Experts of a small language model.
Size: 8 layers, vocabulary 8192, 31.6M parameters.
Training: a variant of Adam for the experts, 275M tokens.
Below are experts of layer 5 (counted from 0) of a mixture-of-experts language model. Rows are named router (the router's row for the expert), gate (a neuron's input weights, with its number), up (a neuron's input weights, with its number), down (a neuron's output weights, with its number) and show model dimensions 0-127. Each number is 500 + 50 x the weight over its row's rms, rounded and kept within 0 to 999. Numbers have three digits each.
Before each expert's rows: "mostly gets" lists some tokens that are sent to it at least half of the time; "comes before" lists some tokens at least twice as common just after its tokens as in all text. This comes from a sample of Wikipedia text that the model never trained on. Tokens count by the router's weight.

# expert 241
mostly gets: " Moham", "ا", " describ", " Beng", " rul", " count"
comes before: "\n", " The", " It", " was", "ed", " -"
router:533471500413533474552476500500472513486455461472514526547477505464544411558425426454423502486586448516564502512575526534542552500511379499554509374529581562535506461480478452499461452555495507519459470469499498502526483521610525512465571473491497516586509600439552443518555627514490438450462477533421469549457426478483557497475501512400469395451516498485590521621489579505530517596599
gate8:515594555585583494364599502471444497397583515432468483510514477522484631533466553469432471530508561554412556478490546448495527532589545548447548478488410468526495514534405457473538499528444515500505596537585529479472507493548493430479526522479709525552498424436466534511472492498494519493482477445461474511471393430553554520525481525530515493539524499420534492521483483530475465510504
up8:499559562582471470462547533542454471371520532384528498507532470533470616558388544415512458502472607557440515455464462482533512530570572514434541449515407469536460457565390443465505475486433459538435569470453534441462546596505550454444570461498607498530487445426429537498511601487481463477445436451488491600473468478477588524513451508463512489465471436490510480526511517505469515516483
down8:512586498548526527545487504507517504525594534463491490381525362545500519509564535449481465492559532523448535484515547512454524504489542439449547553499480538601587423498468527471504436531433516485465533532503490590547486473446415464451409481463596465483499518517471531481559494479451515505509495325420533492484488506566435457445484512432498528473535499602488512422554555626576492635482
gate9:507539466470459482520448594446551547503428467445440540452520488459576487540499517435394582456526548526476464485485476411540505541476537516476469484459454487543474442481458547578539541466464511411549483420450471578475592560528443539546540514530435467594499510486551456458393508501577425529563516490486565479476501370451503480569519501465495463453440455589527440609524598422427445459421
up9:544406597535475452444538525577467579606452461485521507503493399501446536478498535530483525517504489511523523517443521459484528392426537473511482446510538551499520585544557498432654527496583437495430446580468473532466462464477454489521395437432524550511446448521536534520682526451505461464453470537492560440456533573454451518534402509479526499468510522433501543530527488496584445529555
down9:480501557506579487491518493510567529573549416397451597512511516469563438517363497396506560567466518481466484488480540557504524510495473457438500472447468510509435560579484537565538541564493480491538492464505428611472385477518446449597623427547544573474468542466565556522472565463512509573513515539475506438623472514509547472383473486458566530498546538530529508541534493560523527534426

# expert 179
mostly gets: "finals", " won", " Olympics", " match", " win", " victory"
comes before: "–", " |", "0", "1", "2", "3"
router:556495572540531493478500500531491349508541573464545535478468532417520546486474464482499503479441426522483393511448542395476632532517486481571387457596488475529524450482502391492477421442432546424565478487445529508435439434523560565439495532504458494503478507455423457477490546544570418514423467485511517513546410466478538457423579480491415498488403417471559512525529553502472519531500
gate0:600553508528471493549525512475551500547531532517498511528522533472542536677474487477403526509439439537490507557523499542480557471472632561514451558423517422459601446587543508522541515558545438453564515503497493556470368521415552535440582465500477507504460462475538467555391546476473503597475521467513532485454518390470522529504538542454456441496529543506463569479498534479540579475380
up0:534537557466472568512519556451538483381506520474492467468517464499441513576534613460488643495427446533446544510634422526441482532417516471553485492483449589513525570515623550464500505568446487361543530542517456539526484576428646529493546520558498514592490461524437507542515517482571512540492563524432466527504597447582475540496503551526485516537526479472529524500507535518476453482489
down0:490505441446516512530478447414445519481503493524509544550429502514483506397484512499551413435546449457488554482544439524466412533442460515475484500480492527444603565496546515543558466512566466546393408508488480459476462495570507406489386472514367561495497537582480525504404448555554496363491574485519546448509487538467521483452497482439510429533424483494469436514375504491551540561388
gate1:571454549422515527460488554505399438608403424502529574492512480507551529465538446467499507541480425467476484574444462555470531523520561463534470427504474609472467462456525474511513489476597544576535467449509522503530471462452561512490452587404505502478528506460436493456405497566475565422494579547460517443568585434541530448499549449536491400515491494477502639485453492533403504422585
up1:480447528554485487411616369507480516509447587517522525575481477492398482476498536556497500499498500582546431469454481530523498457542488535520562580504517455436515525524496512510435527509446524505479572429461572488479495492529493461466532498480529610532467398544502466623548493407435335530521499441527409488478418398400499522475549504594466534519515528536559424500429535534471470512453
down1:477525452567450523453549425477499522500560568484575437561433518562508577516523569461566478476465492440502427567444449447484566477526548496499485484511489518442518603430446625476553503435424465514521443442479479434509456535482519503465553504523506535485598417502511451577462539539636449471566452496460441496583571418501540502577555594474400440486519441465479482627482503490514540533476

# expert 231
mostly gets: " they", " They", " students", " members", " groups", " forces"
comes before: " were", " of", " are", " was", ",", " is"
router:554509466506538531463455581489521487512432511532527562505475615529531443491457526506607491474451507537395491543553438474524455557560480539500542480585546525408542604492394505467494510491483602413560549483575549493500489526524535513582504462539472473525501513453498611471565490545581445505443502457567548417518428368427510476428514574463524463492595510508531485391490425469481518563550
gate0:560481510500476427442510535468513520558518550520433528551573542417472479565509478485540347456516468370468430507466514528492491490450550560443590555514462504453488439473526485521547570497480524403464490559494513465463494490467534555465572572468461465454493452473418476606501485448361429450536497454408414448502511509509577535396473465424530459512480486481447427464491502577543553608484
up0:533508557468505485364472526510491576437538459490619493453473435476415490537555534483460482488564478596552462447595454471615518515488560490543436415479478396482516469483509499463500480502431396560462562472492557593488505531495506468549451529516527471443491653560544497510482550465511518509485471462588554537483502511463475331605515565430456470554484483537457500470518500486562478492506
down0:510434558441422484457456325468507580580458521477505551455466438589393556471572481531490550530572473514568420552514488470515539514500513420450526539429557528575412467510556568483514411412465452527447518523538528589504533431476456449457472540540530514449510544461457580476440475424514517479522582502493524511509528460540511427563466570455542528540416412546430526563491467535504547489522
gate1:505456472512486449390498416409579510417502509479499479564565491583512358469560488494504551476441509518481427441486524489563454485526556466467468565518481486522539624556443586509479483498517532531466426431430437474483539497454491558583537491535494486517540562529600468525561448533544594393515447521514487506528546482447460470488429480462534440370583449444584554544506438498497508559558
up1:539456528481533445448452368503522553406530559558476489561562488450531417508596540535540527508406567557488483514522485499573512494526607501524542550519555523476559525490418539492458447524511524519519491438514443434607567493417485509579526379526530511556480588559586483577533427495541548480481446467548561559483447465453382471515482534493493442445526537423544492475491383495553535541530
down1:477546508557456471460454491524536485496511598545592491524538521504491474577392533484571505551472523461508519469534487456555461471650504485599484497518514599533547498548439486503490485515511389485541429445556521446442556441392527499511489382443506534475503590492488446604476440565433456602485437399515508534468470427522563473518515487496477507531519528434557446483494448425484375436506

# expert 228
mostly gets: " served", " worked", " known", " remained", " well", " operated"
comes before: " as", " in", " to", " by", " for", "."
router:502474467557414561529464466453486451454462569477482477421537501519501501523471462497417485481489571502428577490508461593537481513518468544397587552562474461530519522488543440443442496579469429413511481540444499559503496618600542418537413512576520451484526600506422616552489462497601462531570517418577476556462405480482493476507418576513527482440413485479477490517503443553457520487480
gate0:392514567496465487521497427497453553456437547570547446585549448520518485412513451385498491502436487497377540559488462536569531494416509557556535491487491553419575481506493519526541506504555548502500529490538491490531537532499524583509485498470575558512392492518587466461403356522570606508521555482573543547463472502489473525523523642509441436509479508441572498508517487526522539446397
up0:509530492510440513397502514502388432409454465571528470555531547597538438406494504501496494405545439511506403498484557444511525463480573553490623506447517435570500483431500517537435601523585527457548570434595571427430479573569466477469464546521515459392469511531532475545594480491526516485497581510528544503507530513450575435471494480460577453525489594505446469481450536501472479455472
down0:426484438538455502529489535415474526484509455627405460528421499521448505412514533435502457495548498465544462613550557519548498538508608502528545470421484510525405557478551489560427584460460482587405542551492510481510457577491552517481420571480531495484509469549420611558617434484488506519477465495388449545506488468460512502592432480510564532480460483483586451530488569478508473483566
gate1:564457490545545591489528502430515471589509489303520426534595497515546477467436531502476529447492602462526510510510510433518451529569470545395510485457526490434492381564405477533541486458522496443500443566519372579543550524513483471542503477545553535526474442446455472572460497593455583501521533522539491460455446535476447504515531432479506516527570515494442457506580554458491523560411
up1:438519438455489426501527564476460533485536467611474426612491552535493538478547402564490403506582452538553440526429559594546527577427488432481448482479462544579525612491481574492495556451457506544526541474509479433489478433461470453500576491536498514367457512536532500490585530430477499453485506532370488470499582464579529508518440546487487485484499587512501512561450483500536617536525
down1:482476489530527519491476515461550465359399487520584468491529561570526498452545450623475440475523448540428613554521437571372455458554518484493412494446558491593475452501507544521414504535455416535528485463534458515457374484589520472501481547493415489532561547428490554538554478532438504499516538558487460563451441544512479466475493501565436563547464440488552406515506505564458501449531

# expert 219
mostly gets: "See", "Early", "Senior", "Track", "Biography", "eption"
comes before: "==", "===", " ==", " ===", "In", "The"
router:566481510464559547493488496562479495560573565545476555517440449419584500541449516439474493501493507518585490480459437522463510498533506584554502543444381466533512526530424527449566577393515475483441517441475538423533380491414493493491574405456444554514368493547534479523515516575478446434517471444443581513423480591458581526413512465533471484504508532443518526451506435555580576492465
gate0:449505482534494557497561393460432489433582485492556408467429491501483534518598491454429516492554509518558566445481516467495429520464557534561629531467473482408532543502609514483593503467556499547423532526585446570570457546578506408574594468537607451473516493505554487559531415494487521559464514485488502508494498520474546517565584532513528377431455473516461530496532583455476466531487
up0:427471540506544465584588445526468513519544572495508347574477473478552492562518508507506509512586525445521443468462513499493437445506513551528566508471469527504519562529578583410649556459563456546431547401534484517491442526517568416553544393471496473473429511543583486528536436566507477478449451440464503481499565607509517545460534577516531473436562434482453560513470476509497516443577
down0:505585483497487589493568460544461504496550544502569454560477445411504506482474532513537522448533574578593502478437500449456475478535482513561467476480505472485611496505610618493589527489419397523493556498559446600520481532544576426499476486501475507473558486530591547492478402462474457538464449537528434523442564556489453477486560461505406504366481453496412496405531484411528549510474
gate1:453505377564453499470501448458518495411455494587497481435640488463490440519535528544441528538509516492523487485550556485494427452433567526506530558537497485455474501568592464472564608500463480581482447545455475559474525395527501541590430486534514518538513537489598494578464453445549448525552443467464486471414527372514572481503517602543449518505473460570514377486485487470487448469423
up1:514468586432560543511518488503512502528437503414531447502513504564447518547488508502416473425573459479522469481441514487467494528545435482490446443509548505569433457420455410515471502541458533384535517548517455576489476531514459503371446591524507425534477495529417503375617592579474486571474532536506567518567467584535455573506503453463532453447548467529381554518473524449487566431538
down1:478588412439422490600558510487514503448494521500496350496462561569563485415429579466491533421541526496527534583451574562472512645416496518494502488443536520571483488431523471426509472532444492460490585510466560575493500528427494463544532510448563492517531457576442494556536453469501570564556605501537502458486464511473443551503559486439524541599520555537516530534427555434490451483471

# expert 164
mostly gets: " could", " would", " £", " considered", " might", " approximately"
comes before: " be", "000", " have", " the", " million", " a"
router:436539538543445549509492501541490384457526446453530532436532595443440417479411503431425458436452478528531496495580528420490527570550574576525490478566493447494519434473435459446454566572487533551493510453483585521473553540543442517559419530456531489472464455521482582504508436582428445591498372519490550446498540550476580408556524544515521506467463472448537502430576537411463505495471
gate0:514493448477464453606494462499436509420513464539508534523457500491408518486503659512589502479552490444508526492462475471620539458457536508426485491526577524508435548471523513421502392551451489593454437519580499423445481513458509462549581482441577509458441537559538554486523531608486495479511491449444493504529516437503513460451600530379497514629538473471520578508445412489571515518480
up0:479486511568538470639426516478494546456528406544570491446558497467407529424475570465471513507473545557452531510462460480621580541450533526449584547478459488480516431465517443503487437595553538479472528446502531490448597562511468551525472515449541492435461550544477477497464440529442555521534453390530544468519484511521521468430533572451496508599483419524503604448459388479596573500552
down0:587541435501474473491457558524452529413471557442520491533479402495531517583470513521492409556495421372511517460511484541480554443557379455634443548466492611458634509511459540508458466432547432572455486498453450518505465457436566463478554466584519568480567532492442573497475537480509439480536550504512510541465477455488441544433447502535466420539485467587520549512586498512468473440494
gate1:579445535542489494516576489436528545495473440512426486482468452565413544469462502584541515524527482524531512519477508576525567450507472432456532406427570477436520488420455604391519518477434462574434407468484473522505368478550505437485583587594455461525470475537418517567570631461449521506522557522525518454518462475530475509474502531505464561503524480613445477601507482502499527558445
up1:592472476640436524531650488487517569540479524496528509484455541477414484537487504415406492461444529476589509566531457447545454447520541507519500440430409528534544487543432520397487508479593383521535520465479512469497539554531492541466428547481523517549492514434466504537440521516377482511524456479440393436495471499450539521542509557445476588448524519518527515507413536475562471546612
down1:390557456444555501450573392429478431491521499568489441423415499445491520486492383499530501438580494440546479417407532437559619581527492591496516469502539598510408479530538568556533467454450457539442529465508604595508465511507526479525480521428542433477458518461527488477473446470576485506579481582518515570454546437493567514532471453476489508471459471518416501475533444485462535503450

# expert 141
mostly gets: "|---|---|---|---|---|---|---|", "Awards", "Results", "ibliography", " statistics", "eption"
comes before: "==", "===", "\n", " ==", " ===", "===="
router:551465489437569457501450546549487506469551554493499550474479510430564443524440500501478457478474554532536470466506406530515503417515530565611547478437427435453522530492403450483479480388519521453465510461405536461549385515424518555524583430480471511512415530554432532450469549577560413391506502433623581543432491420462503526434460481543495513502537495478505542418545423504534559506510
gate0:525436521554518475475590543489478488654465468577479548461489421513518510507439390520413563532526543529496449541526471592531458469594558410525431586382610486468461486460459435401555485523534475408462454530470536490506511550446485457546475572472510510467530476501463510527529409582488445469506596503461432581490585542463502488491493534464503528562558492543532550428496530538501477446578
up0:488446469517531412569463552547441490525457454524481544482493406432525512547472532573466458513591493533442464596578485500474409454556541445540601565468546449553506408470492464414474443538514518427443572520535551453536504579417487520438401532464531503541515536478563530430435545582551487554562619533494460627448495475493477586491496529483539584536515466556495509498547494518468409489521
down0:563479560546512474552399523532408575445566530505435489509545458498596503462511557497409504461491498570472506476524486510522456454475533513545531478418574569457559430500491471520495408495425505547441503566500398465500469612447408571531441450480503435453480512453532490556465551502404503525569438605513532476606478591430521433521484453507437590421441441496567528530436513496502470543463
gate1:404464470620491579452596492500414530510427599485451445468541552439491531489470543497603511509480453447568447517533441566468468516492546474515546473446429526429562444570474547553441486454427438534427424439549583455514435593491436534475411453428442550524530523527510514510422540471571502472473494544504501470550554497451506511584469452526474477378449497476490521431491519484432594520485
up1:493524439531601479425498502502465524451507512468519410480522621464554459450475567383593444438511471454435444474436424521508545475478422536528462512531545477401492489521428577545485515453573462495418491525543508463556443563412484544503471470438488477476538529507576465433458590431600533444452574545468488444468548496503567574508543404514543433507535585484545481444508510411470423472515
down1:534402486559487473514535569506392440484473519448562569487460569437452534544439526496467389515551524530437543558595518500486521490522491531497572477444499518550617390566500521544425462442575523508462454494427560535526571450550518529526466443521492477456566533546505484490495560503483456541489504625608505537559552507413494460507480482482590504504391488572509422454444403479413484478534

# expert 4
mostly gets: " Las", " Pts", "Early", " da", "eption", "ibliography"
comes before: "==", "===", " =", " ==", " ===", "===="
router:578546482494527479522423444518529496470569544477456499534450479423612498522443475417492482460472507463592424468407460464541569472508524524587514523411443458452522504585407522488515563468492428514454554409558515426493387522442490493503496382437450526488392500534517460500490589551473494482509421459485557572438488488472534531420517448557462501452546549426560551458549448539580582504483
gate0:505563410570485546576542482515596458498577575520500561578445474486510588520512553475487539523465546517427499548472468466484551489596478550542463580428592470553531423508441509456527452514507508560549531491523588456436539481511442470453389439512584519598512578598484523593540536492515432499585553524476556538435546449458453467513578464496541562481576459542556541437551472509490530493411
up0:558508515425571440451586424443514534526474452592493499391475482470488440463465535497420526492526368496418606394571463484491490509401523529491464477494501567416516507514583478527424532522506463564472467564507454498469497576587537519537541545493437478460508484382566543433494460499471601558506456565442437483595452584517485502503401554480508421455469502440499517463471506481490486554511
down0:468465524474553465471492472471491462495462550539466494570477492546531498477657465545495569555589534479561477478521451418473552524450501579536445486503415550371342567516392561534481602419479482489463509526504448459467462436507481436524644496464515597482432419563490482446521498506496492438434466513497485475526530595513532520517565513556539529461549562473464537527517504463588499463514
gate1:419515485368526539530450468543513574428526493552570498475490562505496514517555533445523470463508406580524440493593538463554575491468488470523557485578488551450470485490634583516360524619464429566485553484524455541460505489505518515469485469430558456490488470459470398432439484447397540537482485554505437474564554607476474390446555487442522447492541498492568544486506497516498478521480
up1:514421565509477561560492471524411432446476625547556468461495514423499480506462500495421423486455506431419534499540464480454452490599502477575472450501507510464600530476467439450469548456488498533503477439458500488573559521410419592567481422489543492567485562459436528464502514474515449491615482451592409442441484457509603452541454575509471460513557485531482551513393401507484528475450
down1:511490468522429492433531374482489527466525415569525535519505445404531451478402438472464446520532609439573513484436470489532518473543500569492546438562534535405397412500487506513545500550472478439530609491505507469496420480483542414473440478482481616500506525527460495528477614492448595506526498407615515483518555416471447554518512533462485535470577581508473486483451430531482447523568

# expert 81
mostly gets: "ument", " light", " dark", " Rank", "iment", "lement"
comes before: "al", "ed", "ing", "s", "e", "er"
router:482559547474474581530462457512588497474589446487424559508543455608597588510454492423583522475550516496418484488501469492511519515533536440408480494554432441499539464567513543509420452491491476545475471579488418554550536555502472494494489497500537530523535553531464501500478435457479451336500448476537475434563413502455482584495467592504460597537529553426497484499422411526506600523411
gate0:442562539431460638494447464474397518499549533493491476447570480422567505562493496428442466499389418494415520514550497537503493502532571503626559438462422530436519558491462519472453497587433511465383562511447624518500563504454524581513491464494521545476560556455620495545484487525474533504555459500500456415528530408449469438433472509484490425513458507495480458498458489489529551540441
up0:506510481466497520507597500534543558617528450561430509636463576395504517536481482499509513510588453496487582578486476430480500497424468414444527507587525445474455492487437514571529463561513457464510467494514427467476546527587522528512485571504422396498469450478568445457478590532461473494400508529459583621545511477561497497597430428447526585473551462548511497529502517469528457421474
down0:464452417495513479446495545530529464514443502561462482528431556438560465419478566445568424490512497430515449556475573507493487507514453477476531552472572396500348594483428475493539470493519515524485463454487564472458565424468585485551468545585441415478407506445476441520500531546525519526511434545504632506525628486520425406513472476534532452438436461493519521472524514425489401449477
gate1:482538398499463503523480519489542523482556555507490547569521479393444449566662482469490433462531392420436496550606520522490567541450476472502557523445460451470479550493475465496537579506520433499568478499496563444525489463599547461439476551550502497466595504429461495517571467529452451417585528417545508477489558440459473458581467519529438487475541499469532528444433405580503459442410
up1:557463546447532505542444506432542541511466463515583490463525542516497518546502376506485519517477470552516414502424418429561498519467561474514479478446576513563487444526510447403453555444413509504418420457565582569465526482455430451528526515509448553482445511569651402468431470437488499528441477449515484532531442493558568457466506442550584545630550486503533478507470482387554488509514
down1:501560503458448540457481544449558437578517462515482489458509504539497455377542485440503481411556539521492491488439477489466478473484530472433517464450586403543553537360494507512551498408483483520478588576467494428464535450411398569558433413596458471465472483429539539492461457481528468481538445540491548440519503578549518385461445500557440484532413459418587468542441513476539527556519

# expert 180
mostly gets: " models", " elements", " characters", " sons", " ships", " daughter"
comes before: " of", " was", ",", " were", " is", " are"
router:550419564468491484491446562495560491493501500519585528493507550507560473552479561502575518511465444522438543414528521536482451579578517544432617454488543475401576531449444494444489598491473576512559565515569583555554498515484414535592489460577449513537498509476481605497558489421559452462520541456534515407482451381473517480482530447471522506505603501537589405448463445424486496502508
gate0:542507460471444495465542516528383588559482453439495467665367467556586507473497495522523486480442482472513552479569526501569532515533496571460493574529418464563514486504503553422528434485542531465505560585484441535440586492597556482449455492504488512573527446594489473530530466472494529572397455602520588511577493579478588498428493471474471475568548506487511570475474526515468525562515
up0:563565525469436534506512508515450575550507446508510525546501532533630577498526502405554494462430457479386578516516525399627511507516514552523497580497462503478517511493476452448462463502448405472456563535566475459450520469468511533454489488447544534561470592507398568509485465465500580602568501549587552448492427472501522464374567472447454414556453430529501493447524519460484568535543
down0:462483510429477524498580554459458527540459571474538488567410493625609482410517524500520579552468616454497510537472439404513523477516519501406472502553449475575532498470515575460546474466453457508502487547496509407493556447486472482414435492536498402579495499610496448522529464526497456569462493546561488533562558521530455524457446521529472573568531409476511580421451510541535569581406
gate1:510485553480448639509460497531478495457478440499552491406542371445556512457567511555478600569534605525483554452595496560522463512522479559503454505553522431547552455477529450548533441521522455480525462565416594580578483496549477485465554496525517494512514494505452501431469437460498568560610610462537535539517494642482477457489419471477487419535445421539463510505481450490541475443474
up1:491544457515450445482503517445499493582513611461452542560469578458553522519435512513560523454525493463516476545449523510479559506541478458472468543530503545441456480467503505492486545456388569502512476524624435526482539452436558549378488469435500553467525503443474505549420541429541469465379475572442432413429434422552579503550567465460507612499508441411504457541450481579425558453456
down1:476498517572431456455590469510588592503486499480548458500495530500453502509398490461601486562464519415514440395474591541454491545577500503408536477587465565388347468526479549425539498510451512515545525470537524572525497478508506358501425490517472553451498509527522524527475499479514484540453494565399480430536570508450516517483516517515585545511546486449480521588422581424505526496555

# expert 58
mostly gets: "dam", " Rome", " Paris", "ville", " Moscow", "mingham"
comes before: ",", " |", " and", " (", ")", ";"
router:474617536446532601600457536464490352456512443525464511417529420540418554500523505468490524495458555559415514616553505408474489394494496481549544526482480545494477438561489473527493483450470405549531496501499460463516452479523501498548606490555447508453504561508483425579417509461563473473549522508604515605477436412482438546537518399476486510501468534464545503436565502477553507485512
gate0:523520455498519610541402466537543579535431517548576460545480529522487494492477455472384476561526559489502433493546479365534504525504422545559496503520530572506487412586449467554501502546463439552548477482491467375579534505545473507497496566448445512632549602485518477576443469431391450400530518473536461503406543544508501518508536506499511486552506457558486489452493550580483432572483
up0:476470482491554472458490418552478457474424425460421589523509572499458477521558445468562449452509449536510462544476440481556527307500581497472505449420589579489475491510540536466540595446472505517523502498513539458523520499484533496546485559410600548560467455455404525515516527627546367529546505564425481527549502488436453553572487474590556518479466516433479504480551474477521460517492
down0:477489496509575500443505443491499529470518539403511555516411432539484518522539513477478454498449400483478539524548520468451587505449494405572466541451536499411412479557454434551552534433452506470514503534495461454454472503491525514488521469509495525573583433536507455447429431432519565425532550471478387547494413487432432513521483509540421505466488465603519594656461439574442455606500
gate1:500437509512486516452494467507519355495408524507528477523591581386445513533497510410554537531588411540498581498599497455505497383417435491458547483494468519603548447550418439434518569484601492464484535474480474534500482500486473573460525495467485447593459551492480421578478438537530451435555504559482542543509538481512534548531473435577536524606547474481488532466504480578509568523556
up1:630528415433482423498496409605592564502629481450461472504508502521560440537487562558422464466489457451654518477431555475517501485493517468527446501530585439546466430440491447480491427548442515449516500520564517438403573505500584449453515518467494536446471491535449479469535624572533533522492464364518461504553504505553468457503490518546559517508481511487539456490458530426482482473507
down1:511483689508507627576508615504490490505483492470420544482536601446578512611529533499539465562434485497492438460537497531498462504471414555493515554447411522513507619456448456484487540551547491448546480450490454611590496522454489524486508537572571516520512509453468447502593557513471420519560543533494518521507554563601502564509505464474513492466574555434524443506495496502546527439532

# expert 92
mostly gets: " Occupation", "acter", "uda", " drug", "disambiguation", " Serb"
comes before: " (", "-", "\n", ",", " is", " –"
router:520551456480507374492453408365509476476472518621542541510528512484453513565547539453549494462533547482409477556539452491520372529448568514479550513518563580475539518562480519541485549508531518567566483516538534427585540562550476524508518428524430491488486548492537427540452567546495503512551475468516486584539484394374447411555539489498486504572571504436554476430440411460490529453480
gate0:498532518459437480426447585421478484502593461537405512388477492464365468488551553587475533507517581554509528475441481517505422468416488506425476543511494516586537591435492476438580545546476522499415427496513492561500571525509564430391542486608490482477474488469473503566548534460487472481472530553425542443432443563489528473457494491515451506423474484418441546443488581451485513521405
up0:447473569494518496590553405576515473491478541452509390566556490471556442461498451447533460533469464440500439374532565480520655455467528442563417490555499525460448457495476466505488473415532519464553514530466535482491444514502546520537489529494534590557505532542491524493434471567504495430455448423513590500564512512525473541601495492488578478426418460561489483600604443564522556537579
down0:467532516476532524447546492490514480496530431549472487483512562560506519466532435393550510513463470525569421411453623583479517481576415483455506494532420449514570475479446526535500651501524637482493474424478509551534433543478417454560480502495569550385394493472558524525459415485592468534470457576522414470452557481481476524467402459459468528522491453522457517555494540444516472551525
gate1:452583467469457443573459485545437530512488514589469493566522543536495510437518484517533521479520508520532466519576584634458492450476524506452511517430590485512540519475532455469532508514529515574397506553453525527563570487518464559478441454333605549460469481615563472517565459434387501417481482562476565453445610488458464500549463496474523563495436459435441534543461508564541461503540
up1:540466431540521546452488559503620524552556451525522561491443453426482517533512441465513535411473436462469391462510540439476512508465486548528500450433434544400496446503396547459417519505516565490497550455540445426508459550530512417659533474494466518483545435463523487517501506466600557511547527391508393533431451520526399463434483438441484435531526468481539497528559434506561551504535
down1:518656480445524511507490497516461566487516467588488533408455527566494486514540450448476494486459513443496400448372536449464496513495418537483476470533506576461647517566464635506519448459503454576495502505527541536491460437620503489518484513453501561408533530490499480523452471487563584443518458540397486454482524501518443522531612537518482511556433489552546393528595467478464488484480

# expert 69
mostly gets: " MPC", " Chevrolet", " COVID", " Thailand", " Europe", " 978"
comes before: ".", "-", ",", "|", "–", "/"
router:539616458441671448517465353415432289490471409498518500438530488451543457430464527507445451506428452520437501505479462468498416522475501558584544470573520496497519446541452480507435490470542526510516525527472506441525497507424500522532500543557447535489516518575445478419470476460465506459505535442507424532457479489454466472496554488573504489537491529428521533469535436598487524491495
gate0:523402465559535533485530587643485594526505441524600509591454509424523465516528534445397561484497537485561482520479571566486513539476460390479453430568530539447557484474455615491493608481536522547529593462450574417419479541470456520501449439500445490549416502556424443498471486515529524518495499461389551550481512527490496448540456556512425494466495433500534529481521420495502448495544
up0:477468581497408544504492539491468460479485526433505438389501495541486572419494459567503455571511520557528471492446488402455525487565494493453454430454439423511445578438519470510472525471427531492504452436508561604440484487502515462559533510421512511414565482458543609551493482570549460486521470563522476442557468416594452536494541559590506522446569436545425462578601527505407483551433
down0:503331588511484537485579560499516524578572466490504525563443505601466487522490498535427468435494508583456419491482546516434472459560495452488552396426515425422472491474446482483435555509504533524490546434519463529530538393564521532496488384481535493534535461516536432439531480495445594525465528533608492517509467531561455600506482435559502482477555526540447465529545579457583510521403
gate1:491481481492483528509568483511474544513476569471480477493480510539573561430531465604402599512475480543487527353492498565451547422474574557514351425565561620476530476552544518521445483478570494569399541529515483438530480426498517504429381594351507556490467472518482526533481518569524509492465457462425559481460511433553534511515520500501509508533564496471445518470548454512535492528554
up1:497474573465470457498489502420446468510501368488466467495527516558429463577489527513480494554495527453497486564477481539521456574527532444497501507402494446488415493500472513538605489419510549439625470520466481576471540494480539534575611420525478435451588544540543532384545525556441489518466552555507489543513406516551560548500487541583479508485558514622498398575511578455518456408484
down1:503465530452554486480556481439520469437548506537529514522445485589574539537478558639421559529493535442484502464508430488426562472580543493526472498489478481479410557499479574443489477379489607514500491423548517573444462523517413515509392499513538449490543471533539443561503546501408408420448527498564460462433506440530467612435512447532479505544499514545457497525478453597408594457488

# expert 88
mostly gets: " £", " −", " www", " +", " °", "}{"
comes before: " |", "1", "0", "2", "3", "4"
router:458538491576549415485492453455536522464533550396502493578490528408490526492510456518400581517476466529593432565484579456543604434477534538555577426530500517580479388506546486573462473448525585491501487471425583539433531478452440551520527478499470484471504534505483440462453600496415473593502453460452550492521443501554587491575496538481476479537427471464479461552531596484491546601559
gate8:525509471509558414565503548435508498389430445552466517504547480507474480508605541502517517548468483515557501540518455538497518457457487395499508529462433467547473496526546542453507509532555476473471528547483592605585585480544443485500453513360554464502466598471544507427440516607474491522458488477562474469384580473472445540495611511469596558417474628493483555490563566523517521469537
up8:441438609561532492456461501497483447439487562507497385504358382575417405484450483529477458567577469450516512455479495491505503500490536587516510573491476437518515424452485448510473492588430479511544584438444462524513400502521484523469493556462559529478443453507562522490555579471517492469468435520524494553508567531455548448387462538408527426440450529447528554555463598542535507526522
down8:488512474476567522543409475549516479541452465585451451510536502413466502494515539432489510532544510486523474582541445511440426509432449515498472453487456561401492537433524453475434531484476606508502502430555454537578475345414481535460565532510559535473442540542535471429483447520443429539513514504509441481525645495609531499441543523469503514478453577436535575590458453609562525522555
gate9:489430454539543593436546529488358477443570456574465521471523551453517532460567479480453544499428554473570507516484432450471522500507514483499462446517526514437495527453474460449497424483473499535471530413522521452582457502494524463437507468510452584511490439487437464501424510498468497483554512460514412390536371402568554520590423486526562480586465488556467449373547537528538381544543
up9:445531419523568558470567454500420491467630493500501549480482580488520475502550610525481486512515559449518483465558564471542586526543524535480487439561481454484479476449581475405459497518496524495525542513600406413527423564477468510445495463403475580528520510454389528516373502446495441449586464459429448409481430466520524521558471502530561515622459471510518441496513522468570455527472
down9:510493447504567559536506536527504504498576493525579534535453466523495541462507424425502472496463502546565429588514595467524416462484485479549468506537551533488666584586477393496540429487526482577460517502507465518500544501541532443521433496451457546481553575503472437561483526449379521581561462396558439417583459449600501474580519522524574519557529463457424512519482410507530487505490